Below are experts of layer 8 (counted from 0) of a mixture-of-experts language model. Rows are named router (the router's row for the expert) and show model dimensions 0-255. Each number is 128 + 24 x the weight over its row's rms, rounded and kept within 0 to 255.
Before each expert's rows: "comes before" lists some tokens at least twice as common just after its tokens as in all text. This comes from a sample of Wikipedia text that the model never trained on. Tokens count by the router's weight.

# expert 21
comes before: "\n", "-", ")", "),", ");", " /"
router [138 135 139 130 144  62 157 121 117 108 130 109 145 126 162 123 177 136 118 158 137 194 101 112 121 188 171 126 100 100 123 144 104 161 113 123  78 134 105 170 121 109 170  94 137 158 114 100  91 133 139 169 122 103 132 117 110 137 124 130 115 148 142 124 158 104 124 136 108  98 115 137 118  98 108 126  98 106 110 136 125 123 113 136 118 130 150 145 137 122 115 123 103 115 118 116 132 142 113 155 130 141 123 131  81 107 131 109 134 125 117 138 161 138 120 148 150 140 100 112 124 154 123 115 136 101 107 110 150 108 138 159 157 180 126 152 116 141 139 134 130 132 143 124 118 160 159  85 132 167 129 118 153  98 128  63 147 167  96 179 129 143 136 140 141 132  87 165  93 133 107 118 133 154 118 149 133 106 129 134 131 108 197 139 103 111 150 138 181  92 143 123 131 137 137 177 109 130 117  96 146 134 177  92 136 134  82 164 109 137 140 123 100 159 114 128 128 151 148  84  99 122  54  85  77 145 137 134 173 136 112  94 112  86 101 154 124 132 124 148  91 133 163 141 156  99 152 108 148 126 146 149 146 150 162 111]

# expert 1
comes before: " the", " a", " his", " its", " their", " an"
router [131 135 116 156 151  77 141  68 133 127 128 105 159 156 162 164 138 139 117 155 148 142  87 144 126 167 157  85  74 109 101 123 139 188  99 157 118 160  93 149 138  98 125 112 120 103  93 126 116 137 157 143 119 143 136  83 157 155 135 130 143 151  88 114 158 132 139 141  87 103 125  84 104  95 147 129 115 119  95 164 148 122  92 149 121 141 116 159 130 108 167 104 100  80 115 105 141 156 111 117 146 147 142 142 107 116 120  99 130 125 100 144 145 141  93 152 133 100 100  99 108 119 141 132 141 120  93 109 129 129 114 118 150 150 147 142 126 164 128 123 104 116 114 116 106 156 150 105 112 153 114 111 157 126 126  79 152 130 146 147 162 178 125 139 152  82 119 142  98 134 135 109 144 157 111 169 101 110 130 170 103 140 145 148 124 134 123  66 173  97 162 122 114 100 150 116 106 102 121 100 151 166 125 103 161 125 115 136 130 150  74 150 175 115 147 139 144 163 180 108  93 118  94 115 134 131 138 150 157 133 146 110 145 100 116 122 131 105 136 148 113  92 159 181 114 117 103 133 145 130 114 140 165 155 147 104]

# expert 22
comes before: "\n", "|", "-", "The", "In", "=="
router [129 167 152 126 145  88 145 131 105 106 126 104 156 132 146 135 146 118 121 142 113 154 106 162 109 163 136  81 118 101  65 116 169 167 122 156 104 142 127 125 114 102 146 105  97 133  99  99 109 125 134 141 154 138 128 110 135 151 108  75 135 132  95 107 135 124 118 154  98  98 136  80 136 124 139 124 109 139 140 151 120 134 137 130  93 162 183 138 115  95 170  97 111  97 128 108 170 132 103 145 121 173 127 118 104 123 135 152 144 126  86 116 146 150 103 132 149 119 109 135 110 154 167 108 165 109 114 128 109  96  89 164 122 130 170 153 106 140 118 132 139 161 159 118 134 125 176 136 145 171 100 109 146 115  84  71 125 162 152 157 131  97 112 122 166 113 105 177 115 162 135 126 137 155 141 155 124  91 134 144 122 101 169 149 121 138 126 114 151  95 120 134 150 134 121 148  81 123 110  83 103 138 126  92 143 136 129 152  69 140 111 115 126 114 153 138 102 167 167  91 102 115 115  85 100 160  86 136 163 168 139 113 136 110 130 151 105 123  89 137 101 118 161 185 142 104 142  92 140 118 130 150 141 126 124 102]

# expert 17
comes before: " to", " in", " the", " by", " a", " on"
router [151 133 183 150 133  82 154  87 129 108 134 151 114 153 150 173 156 142 134 131 130 110  87 140 128 153 144 117 109 131  94  95 126 130  82 128 114 136 129 126 117  94 162 139  97 158 114 129 102 150 145 117  89 116 150 126 139 168 115 120 152 143 114 127 173 154 142 159 101 113 111  87 112  69 171  85 128  95 123 139 125 146 119 151  97 156 147 139  77 126 120 117 110  91 110 114 171 124 127 150 167 145 138 147 111 101 115 156 117 122 120 151 158 137 120 131 163 107 106 103 102 124 137 110 128  91 126 117 140 128  93 170 141 163 122 122 108 152 155 167  97 153 182 145 132 133 152  91 159 144 137 107 141 133 124  77 115 175 116 166 118 159 130 115 120  81 100 111  88 155 118 101 131 133  91 134  87  92 137 141  79  97 140 146  78 149 143  90 134 103 156 108 113 103 135 129 106 116 100 129 154 174 132  89 170 150 125 117  92 154 113 144 135 112 158 174  92 132 122 123 134 143 110 117  78 139 106 136 130 166 130 134 110  94 121 125  78 113 123 146 105 117 123 134 156 110 153 112 134 123  98 153 130 134 145 106]

# expert 20
comes before: " |", " ", " 0", ";", " 1", " also=="
router [145 135 133 146 134 110 134 123 120 106 156 100 181 127 107 151 177 141  73 141 111 175 127 155 126 142 161 144 104 124  99 125 167 184 114 139  99 148 119 150 124 109 180 122  95 142 129  97 114 157 131 135 137 112 130 143 144 107 120 125 143 155 121 148 120 135 106 157 111  99  76 116 119 124 122 112 101 126 151 138 145 144  97 169 123 115 140 145 112  96 134 128 139  77 117 101 112 123 124 133 137 146 153 147  84  96 123 157 133 138 132 140 152 114 151 123 167 129 101 111 141 124 132 149 130 136 126  82 163 107 117 170 127 152 115 123 109 167 149 163 113 118 130 119 144 121 140 144 136 145 121 116 116  94 130  52 140 125  82 198 145 141 117  74 108 111 143 159 109 110 121  71 140 164 103 147  94 116 108 137  95 131 155 136 111 157 112 139 153 117 103 131 150 100 154 142  89 127 132 104 161 144 146 107 128 127 103 133  87 132 124 154 171 122 134  99  75 134 144 103 144 120  94  91  94  77  97 128 149 167 128 118 132 129 126 139 130  76 140 179 104  92 168 146 152 120 135  96 153 114  96 131 167 141 156  91]

# expert 7
comes before: " of", " and", " in", ".", " for", " to"
router [118 106 148 123 163  96 125  72 117 115 107 122 144 171 144 154 111 162 109 165 129 161  95 138 113 141 136 115  97 130 100  78 166 100  98 120 106 142 148 147 146 126 131 114  98 168  99 111 122 137 149 155 135 132 170 112 133 153 108 111 125 165 124 108 163 132 107 160 103 118 109  98  93 143 118  97 119 125  97 123 146 112 115 129 129 136 166 151  89 111 121 106 110  74  96 115 153 112 101 145 107 146 142 125  94 122 109 141 133 146 102 143 116 149 111 124 174 103 121 110  94 115 152 147 126 149 103 103 163 101  87 156 132 131 147 137 125 139 128 153 123 161 157 109 156 125 147 116  87 144 131 100 143 131 128  88 156 150 149 158 171 153 125 106 151  76  98 148  92 152  91 104 166 137 100 136  83  87 116 131 100 101  97 146 114 147 155 118 135 107 151 119 141 110 142 142  94 117  73 134 148 171 153 107 172 133 132 124 101 140  89 145  95 135 170 138 108 159 166 118 149 123 111 107 124 101  96 130 159 169  96 112 177 116  88 154  91 113 109 151 111 115 152 145 146  85 152 114 127 103  91 136 115 141 135  99]

# expert 8
comes before: " was", " a", " be", " the", " been", " is"
router [141 147 175 152 118  79 180  92 112  94 110 112 151 146 185 139 142 146 150 123 147 154 107 148 139 144 135  98  97  97 162 111 130 171 140 158 121 138  87 155 131 115 142 124 106 173  92  85  92 109 146 152 104  81 148 102 128 167 110 100 136 139 105 117 135 130 112 121 129 120 122 113 117  89 150 112 112 103 117 154 125 130  97 187 133 150 135 158  90 113 140 128 136 127 121  97 126 137 105 169 121 149 125 148 105 136 103 141 170 159 100 127 153 135 113 140 140 112  75 110 112 133 130 131 146 109 123  96 126 119  94 149 127 146 144 136  94 174 158 143  98 157 158 130 156 139 105 107 189 139 114 129 142 101 106  76 158 175 131 136 149 175 105 115 154 120 116 129 100 105  81 107 149 165 113 146 118 104 121 144 106 103 154 114  96 131 138 114 123 112 134 101 155 152 134 115 115 132 111  98 170 147 148 115 165 126 151 138 124 139  92 165 138 128 133 160 106 144 151  99  91  94 104 105 129 141  92 151 183 153 124 111 165 127 114 137 114  98 137 164 111 110 135 151 153 126 151 129 166 108 147 151 146 161 156  95]

# expert 11
comes before: " |", "\n", "|", " ", " 0", " a"
router [101 139 113 117 123 145 160 117 121 100 112  92 130 142 170 165 119 175 141 167 105 181 109 155 119 170 117 103  98 135  80  87 150 143 103 139 102 176 109 146 121 122 181  82 104 147  87 118 137 128 158 139 126 110 160  74 168 137 130 111 158 145 128  95 125 129 153 130 120 114 113 145 149 118 119 123 112 129 136 129 121 102  91 161  84 120 155 140 120 137 149 106 125 105 140 126 163 169 135 146 120 182 131 161  79 142 152 136 136 145 129 137 157 134 128 129 135 112 140  99 109 131 125 151 103 142 105 132 149  99 101 113 161 147 151 130 135 173 172 175 115 134 132 116 144 131 122 119 165 161 106  98 130 104 140  64 163 125 120 158 130 170 112 118 144 109  98 166 114 116  78 124 124 151 132 140 104 139 134 144 128 113 150 134  73 160 129 142 143 102 112  70 140 149 113 147  97 140 127 114 178 149 165 123 148 123 118 128  90 167 122 134 115 129 137 138 123 130 182  85 125 149 101  90 124 103 130 142 165 156 124 137 128 123 147 164 113 125 106 145 126 107 155 142 132 109 154  84 134 132 128 147 162 186 140 106]

# expert 2
comes before: "\n", "-", " ", " -", " M", " T"
router [156 146 130 141 145 125 149 122 125 109 128 123 159 165 132 130 127 160 137 116 149 150 101 138 111 149 188 101 106 107 104 115 102 158  93 159 109 130 106 126 106 120 174 103 118 175 113 113 100 103 165 154 120 109 166 101 153 146 136 120 135 126 103 115 125 109 148 174 111  94 103 123 109 124 174 105  80 115 122 138 152 113  93 166 126 119 155 116 101  95 162 105  99  74  93 119 153 127 138 175 107 134 137 163  74 152 111 143 133 136 127 168 164 121 120 145 151 124 106 119 121 118 150 127 148 132  88 116 152 110 126 143 124 137 125 161 103 175 190 115 121 120 179 101 124 160 150 115 118 149  80  89 164  96 116  80 145 172 125 141 156 166 144 104 150 144 109 129 122 135 105 115 119 161 125 136 107 138 125 131 127  99 180 110 132 129 165 176 154 111 128  88 155 120 145 126  83  92 118  98 136 174 189 116 130 134 125 135 130 106 104 166 113 117 144 134 118 148 155 106 123 122  92 101 129 135 118 150 152 132 100  92 143 119 125 130  95  97 122 116 107 109 148 163 137 126 133 130 143  97  96 169 140 117 151 116]

# expert 19
comes before: " |", " ", ":", " 1", " 2", " by:"
router [140 135 101 141 155 147 217 145 117 100 129 107 140 159 134 141 131 140  77 127 144 146 126 160 125 142 127 123 158 100 108 102 139 184  99 142 115 159 103 143 113 121 151  98 111 144 114 117  95 157 134 159 158 128 136 129 115 165  97 150 140 129 119 112 166 100 116 148 136 111 110 107 128 139 143 117 124 133 120 143 117 106 136 141  94 164 137 172 104  91 122 112 129 108  96 109 113 104 100 140 124 147 142 190  74 116 111 132 146 138 121 140 133 130 141 154 145 109  96  89 128  97 124 166 182  91 118 104 200 110 114 153 138 139 147 130 113 160 143 154  90 136 141 132 154 169 165 127 134 152 127 109 132 108 123  50 130 168 133 181 164 139 150 129 102 134 100 124 130 143 109 137 136 178 133 160  86 126 136 108 106 106 156 135 110 158 123 132 161  93 167 113 144 125 131 174 116 133 148 135 171 157 115 101 140 123 105 151 108 149 103 143 126 126 136 123  94 147 149  82  90  89 103 104 106 147  99 122 161 146 144 106 128 120 100 137 104 104 111 134 129 131 160 149 137  96 149 112 105 106 123 144 160 172 119 113]

# expert 15
comes before: "\n", " The", " In", " He", " It", " which"
router [147 125 166 144 140 115 142  83 125  98 100 120 143 143 164 149 159 142 113 142 151 165 100 154 121 185 158 114  92  78 117  72 133 158 100 146 120 162 109 153 128  81 147 108 112 168 144  98 108 123 171 136 143 125 170  78 134 147  94 126 120 124 110 108 171 112 113 155 109 116 116 101 113 119 146 109 118 115 139 160 128  96 106 134 132 137 148 149 116  81 118  91 120 116 111 129 188 106 105 171 138 134 143 142  85 112 104 130 125 161 121 112 152 127 135 148 168 103 120  92 116 111 150 158 133 106  83 119 151 142 118 135 132 181 131 130 114 146 164 154 110 171 159 105 122 167 155 133 151 145 122 112 184  89 130  89 140 147 143 114 133 148 125 126 155 152 133 126 118 116 138  76 129 158 111 136 118 107 131 130 126 111 168 127  95 120 139 147 173 131 127 112 122 125 147 174 126 133 117  73 142 171 139 136 121 149 127 121 101 117 118 129 142 132 157 143 132 135 161 130 125 103 110  88  95 145 112 148 175 164 110 133 135 110 118 168 106 135 137 146 119 117 169 172 151 136 145  97 154 137 108 184 156 170 160 121]